Weights of a small mixture-of-experts language model, trained from scratch on English Wikipedia: 96 experts in each of 8 layers, 506M tokens.
Below are experts of layer 4 (counted from 0) of a mixture-of-experts language model. Rows are named router (the router's row for the expert) and show model dimensions 0-127. Each number is 50 + 15 x the weight over its row's rms, rounded and kept within 0 to 99.
Before each expert's rows: "gets" lists some tokens that make up at least twice as much of what it gets as of all text. This comes from a sample of Wikipedia text that the model never trained on. Tokens count by the router's weight.

# expert 69
gets: "it", "or", "al", ".", "m", "er"
router:24 52 12 45 40 41 51 52 54 63 59 52 43 32 47 35 25 37 70 38 41 53 49 27 74 36 65 46 39 61 55 40 60 76 55 59 69 50 41 73 74 60 23 46 55 64 25 70 55 78 37 67 62 86 55 50 39 77 46 45 56 56 36 76 20 49 52 77 47 53 56 81 53 58 49 69 62 46 50 67 50 65 51 69 61 34 56 56 44 63 38 58 71 67 17 34 65 34 36 61 35 59 46 20 45 41 31 55 40 47 47 64 32 18 45 61 43 56 68 61 30 49 62 61 28 38 43 57

# expert 73
gets: "c", " film", "ac", ", ", "ann", " | "
router:72 42 65 52 37 60 48 31 58 36 59 51 37 58 34 49 77 39 76 30 35 48 21 39 43 61 53 69 57 47 47 39 41 56 82 76 30 36 74 50 38 79 19 63 83 73 52 21 48 69 45 45 59 36 20 45 54 55 57 75 47 43 73 64 41 40 41 39 56 42 34 32 34 51 60 49 74 24 49 44 61 30 72 61 64 59 54 49 33 66 39 77 57 58 66 41 32 36 72 47 44 55 41 61 47 48 44 58 39 54 29 13 54 56 46 45 70 57 48 37 44 61 72 44 39 45 40 18

# expert 95
gets: "ap", "ip", "g", "1", "y", "ig"
router:58 52 72 67 63 38 46 63 33 22 36 73 43 68 77 67 44 62 31 46 40 45 42 28 70 47 33 24 43 57 31 56 51 52 37 82 26 56 30 64 54 82 46 71 40 51 24 53 60 63 60 64 59 42 53 60 72 41 55 72 57 54 55 10 26 74 44 60 54 47 53 57 61 61 29 40 68 54 40 62 41 56 29 81 35 47 53 60 78 60 60 33 31 52 41 73 77 45 13 47 50 59 52 60 58 52 38 55 39 55 56 38 55 51 33 64 75 53 33 57 60 42 63 66 51 54 71 74

# expert 22
gets: "n", " G", "k", "1", "z", "m"
router:35 47 62 38 45 48 33 41 45 46 52 65 35 45 53 40 50 79 38 32 49 57 50 85 30 29 47 55 59 50 58 42 46 75 46 57 55 17 39 43 39 28 66 60 39 66 65 34 29 59 20 49 53 73 31 35 40 43 47 39 69 66 40 60 37 45 64 42 42 50 46 25 48 45 68 76 64 41 23 41 64 79 56 47 58 37 54 47 31 67 37 27 53 35 59 48 56 47 67 62 10 64 61 34 36 28 31 74 26 18 72 36 70 63 55 65 46 53 43 68 43 27 19 43 45 54 69 44

# expert 67
gets: " to", " on", "2", " for", "1", " from"
router:60 66 29 31 19 64 82 76 34 60 13 50 46 50 45 37 45 30 35 62 74 56 56 37 58 44 53 91 58 73 64 54 59 42 39 57 51 74 49 39 46 58 14 57 21 27 48 50 52 63 76 57 43 19 47 70 69 55 53 74 77 65 63 59 63 42 49 72 42 62 72 47 63 55 35 60 40 59 43 30 56 33 32 38 50 47 36 32 53 33 44 43 44 57 35 49 49 26 78 35 46 36 54 48 51 56 69 55 47 64 56 47 19 60 62 47 42 59 46 53 51 31 44 32 59 18 49 61

# expert 14
gets: "al", "ic", "i", "ir", "il", "an"
router:66 49 48 44 49 34 58 65 47 66 54 45 55 63 23 48 36 74 69 59 64 59 50 74 52 37 63 31 40 32 51 21 26 80 47 59 40 43 45 28 63 51 56 39 20 71 33 40 43 48 46 86 68 68 65 40 28 39 52 45 53 34 43 74 67 49 63 26 41 36 77 54 46 53 34 66 70 49 64 74 30 44 67 78 53 43 53 53 73 56 30 35 70 63 49 22 54 64 87 62 64 33 28 34 72 46 43 54 27 71 44 46 59 51 47 47 62 68 48 60 45 56 50 28 44 45 47 19

# expert 79
gets: " was", " is", " were", " are", ":", " had"
router:47 40 54 52 21 54 63 39 53 57 47 30 82 49 73 41 50 76 36 51 38 63 30 44 61 36 29 58 68 60 45 65 34 24 26 09 28 68 31 59 54 72 50 66 54 40 53 47 59 80 52 40 64 61 49 58 54 71 27 53 24 39 47 63 63 40 73 48 50 63 42 76 53 62 64 74 31 52 48 48 58 56 47 53 63 44 55 31 68 48 65 61 42 33 59 45 70 54 09 55 44 69 54 52 37 37 24 56 48 58 15 35 51 79 56 75 35 59 57 47 42 41 29 27 56 71 38 59

# expert 74
gets: "| ", "\n", " T", " | ", " M", " P"
router:41 46 43 54 37 47 31 40 42 54 52 48 50 52 55 64 38 80 48 60 40 49 57 65 51 28 41 63 55 63 41 33 58 43 53 28 62 54 90 48 46 46 30 54 68 39 28 60 41 47 32 59 83 56 46 48 71 35 73 36 84 41 89 69 47 54 48 63 44 86 66 19 32 56 67 46 63 53 68 59 53 46 25 74 35 56 32 60 37 55 75 56 46 54 66 68 51 38 37 56 55 40 60 59 77 51 44 36 49 28 25 52 62 54 66 49 40 15 46 38 63 69 42 71 45 61 56 09

# expert 83
gets: ",", " and", ", and", "),", "s,", ";"
router:70 58 65 56 59 64 35 29 68 67 48 33 82 60 51 67 65 20 34 41 45 54 23 66 57 39 60 51 67 31 52 60 46 46 30 36 55 42 70 80 50 65 42 39 27 40 53 32 66 60 57 34 33 62 60 42 17 33 30 77 55 36 58 75 65 33 63 35 37 50 49 58 55 38 70 50 28 76 58 44 52 63 51 46 31 57 25 58 49 52 26 53 35 71 52 80 41 53 51 66 87 57 50 33 44 38 49 39 72 41 31 60 63 38 47 73 46 30 57 27 46 71 74 48 39 62 67 57

# expert 30
gets: "ing", "ed", "ens", "is", "ating", "ated"
router:51 57 41 54 56 48 40 62 45 43 77 35 91 65 61 44 60 66 75 49 68 59 44 70 25 33 81 49 56 29 54 49 51 57 66 59 48 28 26 50 34 72 14 53 29 19 61 49 57 29 38 49 52 18 13 49 66 61 45 39 35 44 38 26 78 76 54 45 59 50 54 76 64 57 55 36 59 37 50 52 50 79 56 22 56 40 54 40 62 38 46 22 42 55 59 46 69 15 41 60 52 51 47 55 51 52 46 68 61 66 48 45 51 46 56 82 55 59 36 62 51 46 37 59 66 58 62 75

# expert 78
gets: " (", "-", "'", " ", "/", " \""
router:29 55 34 57 56 58 18 43 51 28 53 37 66 67 61 53 50 45 37 69 40 43 56 65 54 55 66 42 58 52 69 58 72 50 52 25 33 51 33 38 72 36 77 34 43 26 54 66 66 52 32 78 43 58 65 73 53 44 35 40 18 65 43 42 51 55 66 46 49 39 59 14 45 53 33 25 47 65 49 53 40 48 64 55 54 51 29 63 40 45 63 81 41 67 38 39 35 62 39 24 29 31 76 58 58 58 51 57 60 57 32 59 63 30 04 30 79 66 38 56 48 46 17 43 31 60 49 56

# expert 65
gets: "th", "\n", " as", "st", "nd", " on the"
router:53 60 58 31 36 66 55 33 67 60 68 37 13 70 51 62 84 53 63 62 51 40 32 45 32 62 48 47 65 74 28 37 55 57 20 51 42 32 33 46 57 58 61 79 26 53 55 55 44 22 58 53 64 82 69 56 61 58 33 23 35 44 67 43 63 34 43 86 32 49 45 25 45 60 66 50 42 63 27 32 45 38 54 15 51 46 42 72 36 61 48 61 28 48 75 51 61 34 55 62 50 55 83 39 69 63 48 61 35 35 71 48 53 58 45 51 45 67 70 61 47 37 40 69 60 40 38 40

# expert 84
gets: " The", "The", " the", " of the", ", the", " in the"
router:72 63 49 46 33 57 84 40 39 46 66 54 18 51 37 68 67 23 53 41 71 41 78 40 59 62 48 47 60 39 48 34 36 60 43 60 65 71 39 28 55 58 56 51 41 39 41 36 63 48 68 56 60 56 47 58 51 37 72 39 44 30 52 42 28 44 37 60 38 35 52 28 43 37 40 30 57 52 46 34 01 08 67 56 42 52 47 40 65 33 59 58 25 52 42 38 54 24 57 38 35 56 68 55 67 59 23 73 27 13 65 43 28 57 56 46 47 55 46 53 64 64 85 36 64 46 43 55

# expert 19
gets: ",", " and", "-", " He", " or", ", and"
router:65 50 72 59 58 29 23 36 58 69 45 47 70 35 49 56 65 40 69 44 59 39 43 61 61 59 68 36 44 54 52 37 45 29 64 59 54 81 47 84 25 51 57 34 42 34 75 55 53 47 47 53 78 44 17 55 48 54 58 35 76 33 49 64 57 47 68 31 41 56 45 43 49 50 40 42 74 73 43 61 59 43 55 32 48 54 51 35 30 24 61 17 62 46 23 69 24 54 69 61 61 23 67 57 32 44 46 44 48 32 33 31 34 76 49 65 64 27 56 16 34 45 77 61 63 48 53 29

# expert 93
gets: " and", ",", "-", ";", ", and", " |"
router:65 58 79 63 54 52 43 23 57 64 24 50 58 65 21 52 65 31 42 55 38 51 23 63 37 61 44 62 57 58 68 48 57 49 43 25 57 65 71 63 43 56 57 28 16 35 40 45 72 57 59 43 26 64 52 55 21 33 31 49 70 32 52 69 85 42 75 38 57 63 67 47 57 46 53 63 26 79 55 40 53 47 48 39 42 64 22 81 62 44 34 55 23 68 64 62 44 45 55 65 41 54 47 61 54 36 39 31 36 58 57 56 31 60 46 71 68 38 50 30 66 63 83 55 47 47 81 47

# expert 81
gets: "os", "z", "as", "h", "s", "k"
router:29 46 38 55 69 34 39 40 35 42 55 46 39 48 31 65 39 53 57 66 19 52 56 48 32 14 44 47 40 56 54 54 36 52 70 45 48 08 62 48 58 65 50 53 51 68 52 63 61 24 39 64 46 34 46 66 47 43 76 73 21 99 32 55 26 24 54 31 30 52 70 46 48 21 51 52 41 34 37 56 51 45 52 51 57 39 50 85 39 58 51 41 73 62 71 31 28 42 48 75 36 58 67 49 34 36 60 44 44 29 43 34 57 32 57 40 47 37 53 66 46 33 61 33 56 71 65 46

# expert 44
gets: "T", "F", "R", "A", "C", "I"
router:32 64 46 63 51 49 44 37 39 28 48 54 39 73 73 72 65 63 71 26 37 48 61 69 49 35 30 71 32 37 57 24 58 45 65 33 56 75 53 49 33 30 65 49 59 35 65 49 45 41 26 41 50 58 71 48 56 32 63 61 53 53 53 28 78 35 39 73 14 74 68 38 50 31 51 59 26 52 50 54 61 41 70 53 62 27 76 27 20 50 49 57 29 46 73 62 53 80 36 28 40 61 58 66 17 51 84 43 61 61 42 72 36 46 55 52 37 47 60 63 37 42 50 58 50 34 45 60

# expert 68
gets: "p", " p", " d", " D", "oc", " sp"
router:49 66 50 56 22 49 27 39 47 47 74 19 53 48 46 83 52 48 38 54 63 45 52 57 75 38 38 47 40 38 45 52 62 56 72 61 61 53 33 48 89 80 36 45 43 60 54 63 69 66 14 55 58 45 49 60 70 31 37 56 50 37 53 20 43 72 43 44 28 57 58 58 53 44 41 42 81 48 27 69 73 44 48 55 60 63 32 62 04 28 52 82 41 37 60 66 45 70 21 44 50 22 73 35 46 41 69 41 72 50 40 31 38 51 26 50 48 49 62 45 38 47 54 48 63 61 54 52

# expert 77
gets: " of", " in", " of the", " in the", " for", " by"
router:63 66 37 54 41 45 65 81 65 50 45 32 80 62 30 26 43 43 53 60 82 56 96 63 45 74 49 66 52 59 78 70 54 75 33 33 38 57 56 41 59 58 38 39 35 33 57 32 35 54 59 44 67 52 42 54 43 53 49 58 59 43 69 78 54 40 41 47 45 57 40 40 43 56 37 62 36 70 63 50 26 50 61 60 33 81 63 47 50 45 56 60 42 24 47 42 61 37 40 36 78 61 30 49 58 62 37 66 45 32 31 19 36 65 41 30 54 30 51 44 54 48 79 20 71 65 70 74

# expert 59
gets: "\n\n", "1", ".", "\n", " after", "In "
router:64 59 45 67 50 57 43 60 44 58 44 42 30 23 49 62 42 51 27 39 49 22 66 55 67 14 37 62 58 11 64 49 41 66 46 58 52 60 69 37 49 48 79 67 51 40 49 33 67 60 65 42 56 16 30 63 45 65 62 37 41 69 68 51 54 28 43 66 66 49 43 53 42 45 25 45 28 44 56 03 22 44 58 62 33 60 34 20 65 46 61 28 57 29 30 71 53 50 60 75 42 52 41 65 48 46 63 85 53 43 42 25 49 42 35 44 64 39 36 53 70 63 46 50 43 53 52 75

# expert 13
gets: " was", " is", " to", " also", " that", " it"
router:46 23 62 29 40 49 45 61 32 50 31 58 74 45 73 48 53 49 30 36 24 60 34 20 48 26 55 43 64 36 20 57 33 19 38 41 45 70 53 51 45 58 23 47 29 37 78 26 52 64 62 47 64 34 63 41 54 81 48 71 50 42 56 69 52 36 63 65 40 36 47 59 68 36 36 56 44 72 43 66 46 66 54 48 54 37 64 38 57 47 45 30 30 27 46 62 35 59 43 55 29 54 46 37 41 39 47 56 43 46 18 04 77 51 46 76 43 44 54 62 20 66 58 29 44 67 50 53

# expert 72
gets: "\n\n", ",", " a", ", a", ", the", " The"
router:51 49 48 58 54 51 43 35 41 75 38 42 38 46 46 45 39 40 31 26 38 44 26 88 59 17 51 57 61 59 68 41 29 52 36 29 57 47 50 69 98 49 35 46 43 56 76 38 33 38 59 35 32 70 37 34 30 66 32 44 53 56 59 69 51 39 69 65 63 49 46 35 44 48 31 47 48 64 20 54 43 72 41 32 45 55 59 51 41 38 37 73 79 65 31 43 60 26 42 56 69 70 55 34 29 53 45 44 60 27 38 51 24 69 60 40 68 24 48 35 75 59 47 64 31 58 48 72

# expert 4
gets: " S", " L", " K", " G", " T", " V"
router:49 38 60 61 19 33 28 40 67 61 32 58 64 57 83 61 49 60 45 26 64 41 37 69 45 47 71 56 53 49 39 58 65 52 50 18 80 35 60 21 64 41 47 42 61 65 38 44 45 55 33 48 52 47 66 45 58 29 77 36 63 64 50 48 61 53 42 56 53 83 48 23 42 45 61 47 28 55 67 56 61 64 19 41 24 22 32 72 29 51 62 65 61 66 65 76 39 36 37 53 55 38 74 35 38 66 68 56 41 35 27 46 54 82 57 26 48 48 64 21 48 48 37 70 59 53 50 37

# expert 64
gets: " P", " B", " C", " M", " H", " p"
router:61 45 39 50 34 28 56 39 54 40 58 67 74 62 57 66 49 26 39 41 73 02 43 59 60 38 43 36 38 28 42 37 44 51 58 49 60 16 48 38 70 60 27 49 52 70 38 45 36 53 53 56 38 32 59 48 60 53 60 56 68 35 20 43 60 55 33 62 32 42 50 27 37 68 51 43 50 77 61 55 78 52 33 56 42 48 37 83 20 50 56 59 60 59 42 71 48 45 31 24 42 21 65 56 39 65 57 30 32 34 46 67 61 70 71 19 63 39 45 24 38 48 79 42 60 34 50 42

# expert 66
gets: "at", "2", "it", "t", "ag", "ot"
router:49 20 55 23 42 53 55 41 73 35 45 42 44 42 47 58 18 64 57 59 60 31 39 58 78 28 39 64 51 81 65 46 55 59 69 75 48 69 74 35 78 61 43 74 25 45 35 36 38 37 58 24 70 40 45 37 48 53 74 56 68 45 51 36 30 44 32 40 45 65 43 67 35 59 49 59 66 52 70 46 48 31 52 40 53 40 73 37 21 42 41 37 42 59 40 21 80 38 66 30 49 53 48 26 58 41 41 66 67 40 36 46 58 20 46 45 65 29 65 60 39 67 50 71 63 24 61 32

# expert 56
gets: " on", " with", "ing", " to", " from", " for"
router:61 30 33 51 48 86 40 70 54 48 26 39 87 67 67 52 35 69 41 48 49 66 67 65 31 57 49 91 43 88 70 48 45 58 31 33 46 42 55 50 38 60 42 63 27 28 40 56 51 37 53 38 60 50 36 54 60 53 63 80 40 31 63 44 48 31 60 66 65 67 45 42 53 28 32 55 33 64 59 43 46 12 65 32 44 45 54 59 80 34 70 49 56 24 57 43 61 22 27 47 43 32 28 68 53 39 45 72 66 67 51 57 57 49 56 58 49 57 41 55 48 63 43 31 66 58 30 69